python train.py --n_layer=10 --d_model=128 --n_experts=96 --experts_per_token=4 --d_expert=64 --d_shared_expert=0 --activation="squared_reglu" --moe_layers=[0, 2, 4, 6, 8] --router_score="softmax" --normalize_top_k=false --routed_scale=1.0 --balance_loss=0.00741 --balance_bias=false --init_std_router=0.0217 --lr_router=0.0017 --vocab_size=5493 --norm="rmsnorm" --norm_eps=1e-05 --tie_embeddings=false --optimizer="adamw" --lr=0.00244 --beta1=0.9 --beta2=0.99 --grad_clip=1.0 --batch_tokens=[65536, 131072, 262144] --seq_len=256 --train_tokens=567400000 --steps=3839 --dataset="wikipedia_en"
Below are experts of layer 6 (counted from 0) of a mixture-of-experts language model. Rows are named router (the router's row for the expert), down (a neuron's output weights, with its number) and show model dimensions 64-127. Each number is 128 + 24 x the weight over its row's rms, rounded and kept within 0 to 255. Numbers have three digits each.
Before each expert's rows: a language model's description of what the expert responds to. This comes from a sample of Wikipedia text that the model never trained on.

# expert 19
What it handles: Final pieces of foreign or place names and team names, often before a pipe or comma, e.g. Logro-ñ-o, Griz-z-lies, -ski, -burgh.
router:116148156082146129121149120185118116125094123121167132163095190135135110090127129090148115106109152131146135159127125082114081090109151150179128109120168127153080117098145107114161118135102127
down0:128128099142150151060140134130112119115110106179130127132144116104125113119141144118129154152117122107089124118178146138062164120137168156117157107110105153174115135115111130121132142113074106
down1:143117104120130126129136157094156153123112133166117171146168089080082129158160154093096127118126117132109122134069137138106135091153121104168119121175143152173136107141108133134134104146120158
down2:134116098109105135159106130110121114133152159097117144099149107097110148098125115108152110120133116158143106118133129120109048064172106141115093158160139158139156102144144115136111124108124114
down3:134123130153135121086093148109135151141101127152148133127096139095143127102110099106081123136169125138076128102096120119135170126156093138102113142108155118104160112098090094137123104157119131
down4:113122146118120144122143145133167073090125149085149095108130154109143116102108130163125141139128141126141175121109134167144149175119128152104099108097128148124157107139104115126126169135123114
down5:171187126130077138151115088133139153142139142122089137161124135133112144138077103107102144115114121125135103113083106102133127119131091105149084140125129134124149111130106136155175160101125141
down6:140146136133082155102167159125132144105127096172133185115121164107136132136140123068185113106127123113147135097148118128102106128122167157156121182109148141159083103136116137111143130157107141
down7:080111123151155123135114156142099113145151130152108126145147120099090109117112129100150124125108139148157164106141108084116108153159091123105151135078135088127156154132117157127136107101170123
down8:097141095140097159153091122113120128099139161125151141121102175147145145154114122133145108107154149116125124160136109127142124143165124162122081145144103083123169100111141097164133109111128127
down9:118096115132134087116128106118122122143101159154123126123109144085088143148107150117114070142138098128139151155117131106099154157157069141113138085129121148128117112115123141130118142126096121
down10:145099132098112150129151129151112153100142111128113128124157133154156167112121089130124127157085162095116078118162175129107119111151170139108166149150155196143128128106115131151128102153123133
down11:125109128124152122171105187150113152116090127119153131161162081113100138163125136147147128137112139130125111125133131130110091125124160114094131147174137091100129113149130171115141106153091104
down12:145138159087086148103110092142155127143124110116124146140113109134168152124114115140124130135082160119123151117079162152102065149163156076101138093141105186105113114158099156114108149080134125
down13:189132165115122105130128123151062091143137093131114133150131160163093089133136115099129158135143136121139085115145132122192184105105141117125117127092111107102135195127126120123141134128133147
down14:113103133139175128150111126153118132144158138109116090121067075087131165122159154136137153144145126146131147134129101147150129126108119052124119140133163091057137074165132148145108078143140112
down15:118097150109073163118139127145128128165105138107145108133093092117134137112072140108151119142125144116141139154123102145147123123125121129126145172105091115136160111133130098125106105113126168
down16:101170114126150110121114134157154166134136070113132087154139092104129130158118130105147089116114113139144130162112122100146150134101142112094121137099101094159167121125116143112143112194130087
down17:150102126145145119114130165141164107157213119081147130156125139121120087154111122127102111158099183151132144159095144118146130140101093143115088156122113119153145131138146119096153158144107146
down18:150113098141136114163117140129162180148140139111112162138095103080157127094106157140134088151159099111129165141153163123179167111096146166121128134136107098138158104087104144125123103140131166
down19:101164143136128120134131153144133122102090130139105118108125136168172130126118134116150185172135101141135075142117141122160107144142145121144187135150090090127162094133096164111187142119142125
down20:120121115117125114093079174149154140178106114097146103087103076142162107119110147160129084158112160145100128159133104106137131131134118155064146134164125135152109127120123116110147128140118139
down21:105155123176071126119124140107082158153110158108109141075131177125137103130147156134144146115140082139129155126097133112127148151154135127121091126079151126112138140136164119130138087137118162
down22:172132128166179196094128102127179146144143127139117084153122161119129127120101117126089155101128112112115091120118160124164137133143134108157124129150117127154130166162090122118129132120134085
down23:168125157162117092133145101164169102157110115150104071063101147145138147122147128112129112136147141148152126140164128147165112165111138179145112085105115116109107086097110143126143117124076135
down24:111135126088154131069119163112106118149167124107130159152157156148142167116103151145076125073137156136126119142092119168165169146146106149121128129108108123111151082138136145146147173117101127
down25:108134112098189116126159171157093104084080082126100124104107157116130130156073123121116144103108163106093112106112133124121095134140120150155130138139121133132114139113138142164143131112141114
down26:148116141122149144138125122162138088156174109080135128152137091120128115122092144124161089098149096102091098120120129114181138120168120109117140137116100124070106133119145143132126096157163111
down27:110130159129110067114126150126128135124107141141151142114127086171103170116117145153125190139148170144144102160151120135131147103162142120110088128123165124129124168150162098154160071069134174
down28:126144129108083132113144104095139106062140102185152094154131119129102152143172157105138128123124135107147138108182147131121170148102137159141154079121142139112152089136115172097122149093167134
down29:158116133081138109106130119149163125179121102151143161145159152146109098120128125100117152121124110121125101099168118124130099160102145183141097197150141102110108130146150122168148157159120124

# expert 7
What it handles: Word pieces right after a capital initial inside foreign proper names and places, e.g. H-v-idovre, T-av-oliere, H-ap-oel.
router:116181100116130123122107112101098148178185168108138151143104123125085084149106140124088120137148115134110118108113117174119127130122110124111160108128120166112126119112134115173124152123134116
down0:145164133097119119143099087077144112091112126137101129109162181131114125099139127140110145120103114124100137107128153104121139128143107084084151110157113094121098083092150101108081147169136158
down1:098159127135106137117112119143125131112118115144114128097110123097132162095139131115095106114133125141146159162151154151125115163117175132120123113087173102125092044119124178111121109125159128
down2:134142151172083109081131118089114112089114138110166136117153105149126154139125130132104109104133145168126175126085158108152103134119089143135080106136151108136128098108137108158161080168141092
down3:095103128158114122189109158084106099119126147114086145124117137143080143118137093135142107141115123143135146158138185141076160086144108103190137111188146130124153122127131093093123139116120148
down4:135140198131118154133130160121097121110105134129145126143182134082127102138160117113153171174118129140123129098140125135146132143112108150114101114124159123117090156151135131089138154140147163
down5:109170133110125143077156135102121138122108124121137120111130154177123142093158129131102147153168129092134108131146125135135122097109115154146105119095158176164136147131113131132118118139160120
down6:126098145128143142125148129162121142184140133135148141086123120123142095115135102137128170140116128132122098138115119145188137124185151132113148137130157105143126114140088102097130132122183118
down7:155085139072101182159136091099142136099146116127102092145126134106144131075113180115136118115118152099091183152129125134165126134107138122130135092128166126111113119098059137086119115118146148
down8:132083143124127166133115096149146164125092135091156119141187115117142172125100120138117143106139094082131102138118141107104080140197096130115113113097165079118143096085157119130112136125150133
down9:095098077146164125131129128095149157129120142139129070137153067121119160120141087136134169126105114132112124130090122124139138152140143117174163125112113153173122106123115156116100137134157145
down10:124109131113122132138082122118154136150152150135085126130098161119138147143076119141134133159087128114170126113085129117117157125106125089099112158120132116116149139086153115117115179160132155
down11:124108169144106112102134131125111100149145109147160090144140080140153141077099123144170143118171151135133143137091121159143148103100155118113129125135113133150108116150154139161165159115129149
down12:141184162154092152091136158142149089157153115091119141151180150120132146112112149108105128163082144120126130111123123106195107131128160102133101121153102121138147137102121091096158132135141093
down13:148110143096096099156101104147055085136151150151122112171134116099154130106137107170112119147135109122128177131155100132113157134102129150157160103118114156134164122127156115087129145178115106
down14:074136143064123156150147076126129156132157147123106140107169117078164119118123120168095138140133147165109140135114095181113112107109138131140104060134132134158145080125126128126146147150120150
down15:117151142073122168165138118137112133138137136126124121189151117120145146116117120109150153158119145096118129098087140123129131147153164118069151108123143165107126156143109158144126139118136174
down16:100087154148138085161118110098153089129130105121147116099168147167137105101147131087112105117105114146176158123121138105135135153108145102153171148123141181127161104149087119144157129143140144
down17:085148119123140130131134127109113124180085110156147098166107107108137133121097110115113110149145131134135149132086133119130135122117132117111153145110119173167106141130112169132147141125117172
down18:113142193126099147116119130169112151143130159120162161102123134131142115139142174122114110146172121140134155153124154127139112117119159122119152139128149185154103172104124114161131071127113158
down19:134131103128104116161123109112155113122141140130066132108154118175128163135167148128102132113145143136165080134152170100118136175152160134122130148158136136134172107151133116121117080146132100
down20:135150123092115134123144108140116103118140169115117139117095117129080127144095121118108080136167130113131126121077098150139120115101061097124113132124164113133098113123168156160110129145118128
down21:144176055180113132133131124135099153144138133173144175115135094106132150128147135110112119148157066151113149095130094097170125096129126109110124142121131173080138151129144140109103114153159131
down22:141113154149150133125115130154117105121132124101102128109126141102123095125117111109112188198126089125153079143155131140145121141153106148139131117119132163115116139144111137099105123125130146
down23:156111100149111121112123133107147115167106126094131103157155140120112102168124158119161116151123113146143135136099111143155139092146138089128101149144127160135119116188151095160094145093127169
down24:118081139096132143124103134106155157129145150130119098134112154133102127079119117143090108107132113125120144162119116135138135102163152137136141079148138161125123160167121160146106091131160084
down25:126137138098098129132140142112131127129160131093128103099130123098133118101203086106149129140112157177131154108105109120107119091152125132147129104117155094126132120116149141096129182139121139
down26:126132116156110152129117164102101123118135074151141159126137114115150142130125138122090152181092109116165103119136164120176150106117116145130115145116134126109210143140113150076156120110148127
down27:133147104148136131106118169097115111116150099096131147132125133129100176131119112095098095089128135121174139134180116130123068108129124144150140140141109099130185105121127113091192154177166105
down28:095124142141133169156127169143126113134156120142127104183196120138145101148095154134086172156103115128118121104118157152151129099186145092110129147150128137112126124101126123126128120166123108
down29:126152110157154130130108158107160132175108148141106079101079104103116110113131113128135119094097121128133116080093119091090110182153094149121112096106077157161091170121169094125128152131137143

# expert 8
What it handles: Early word pieces of personal and place names after a capital letter or short start, such as Br-is-eno, G-ren-elle, San, Ron, Jon.
router:130175103092151105114154128114143143159130183112122109134081139156075086153121148163074142135172135109155110132160172150144098085132136145131154117099135162108147121101137114155157146120127139
down0:150140153151140143153108121171147145160193139117089100126127149157129115106123112109127122073115116107114108155153108065124147164124152068150129172110116149124099118069094106148084145158112149
down1:115122116143141098129140109159123124098099123107078118149144115150143153121118088100108111177112133114132091169139168106114121112149109098076131105131099157132137156086143136150118158163162135
down2:129128098151146173107144124132122145133133155142094153120132088154120136134195136154112130123141142143138116110146138135125146127133094133114102073111103146163134083118110117099134164094111107
down3:138118098123126120156137127125172141072111134120141119128090119112144156103162114138126116161121143100106117067105134084109113114112140155136146100105093134143099140121141123115075073118093164
down4:092157126151127149115079083132126150151169143119132126178121184133110129109121145115137124145101140146170116089128170118101159141143140175162157161146145124158084115181154136132130136119164123
down5:147127144150107101136107149158154110086113130142174115122136119163137153136131108105146116122107142126135100102102071131160083161141141091156128083101137154059102103099117134149140116115127099
down6:158164108140125102173126118140130107143071107088128120127123169146149161153114138117148067089109129144136133092113120152160103132089138137122131143138120128168165122074139138125155137110115134
down7:165185094127126090122119131131121103123133130109146141144149145138136133163183115174140117151120122130144118134168167135143120116130147115095141147142125152135198147162119110148175087110150106
down8:114134132140124123084153107131113110091144149140120142139091123140123100144125133142109170171160101096157147161123151088169113086090144141136093127119137148076141147150112109119094113139104105
down9:111106145171104089163133133115134159133101124136135124106159194122150213117136132082166115128119107119142107121125152095109158133099116109147171118152149102127145111055099125141111111130117144
down10:114137134079123168090140145128142132098137139122122143156088158153159115142123160132110111134159104123119082160129177103162094135113093098167147100128132138122138147139160137143113133127163153
down11:137140104124113146094160137090166153133103109070175125104193129121151148101163096140153151108087120126142170121108150129077102160110101164136124129113137135138108112107131128124095132126184135
down12:147112119135099137142138133138084129137120128124113104161141088118089124089131099121163125128102095127138120118143152114122108115163127172163113121125116121107082073146164177109130126078182129
down13:130145108186157124105124139119133143153129140139143084158126139190150144121108144156077099114113155099117121143142169120143162120120085130149115092143133144159117121172158166136123136059130121
down14:112102096102149121151136122123130152115141110098130114153116099125150122151079125097134175053128119114115147130095097133109129205101130151133146102127110135119129143123094126108126125141110111
down15:143125111141088154122127088135122117103121155113094137091122145140112093106151191118157089149146163147138119133164145120143121100166124131121141176087112134122131107129126118107130092144139117
down16:132144170161132135136107119122104148154137119123134131088107032119176162139126099130115130101163135102168146141067137135136141138128109105131123154118101104083131127120123122126126134150102144
down17:111091163172106152134118106132129155136126179181126088109137133149137157120125161124160123137145129141145172118109146075135112135150121163125117133110154163091137094117151123149086149104105183
down18:115128098146132142137120119149129145143166128109124162132113140131190126157154168145145130142120178159099121093144134147109127122132090108135156125147178162134086093129090125149122144138098139
down19:154150109188169146144113158115139156108148146142106171096112093129143152104169145150091141134097182147136122103097170117121135117155128148151100110113105148137125105162141164067133122116108124
down20:186156115118083154134094142141075146104127175167113108080107142111110094131120126102128110111153117119117129117141206136122109149144127120110111102146158126115130105117168117109109112138090108
down21:119123113154084102133139066134137086114144139182169149089121090120130164127138114143128128112112152130145072131149096142116140138103127121123097154120099094119121165117152161110109065077099111
down22:142134160137108152091131141128113112145149123124147163144140117133090059139119137126109107131130146104090166097117114153140171157168114146119118102105140135168150123163098129136145150102138146
down23:181138102102165126142164115121157150108111161150116117159133125134128145084160130139128106112147094139103110107178168137155121128171124151135099136140137119126135091165114144101120125126103129
down24:110165147149128118114105155150103117159129133178127088108140117168156154158151151146153123126122170110145116131149109141068100149129172139146131112124143113101137107158132161128140163060133119
down25:134112105112156152119073153135097115138121128123144147110134090114127110128069117081130116136104157162079133118134096121129139128167108147154108145088144085086105169122119176103136124154082102
down26:134155091094144088147120071162142113114128100143150121140124094148149164094140137157149145113156109112135107114127088189122172113165140149114111157119113119132132078085108129131110055122141174
down27:128131124148141049100115137099125129153120114081165123187134143148149132126119141129159139165122135111139151108110153161124139071158111149121120111149111138141119114119130099158118163134131137
down28:171087106111129098117140127155153142121145137144159143133091106097114044145150128131079101089163153137147159126150162102119140104131090134129169089145146144149110131154097109167117128182159115
down29:113115137152137127107120105091132107148165123140134083092150131104112122115123118120123150130084157122127126112120152141111110119155148112142103102121111109139160129173142177073136148106154125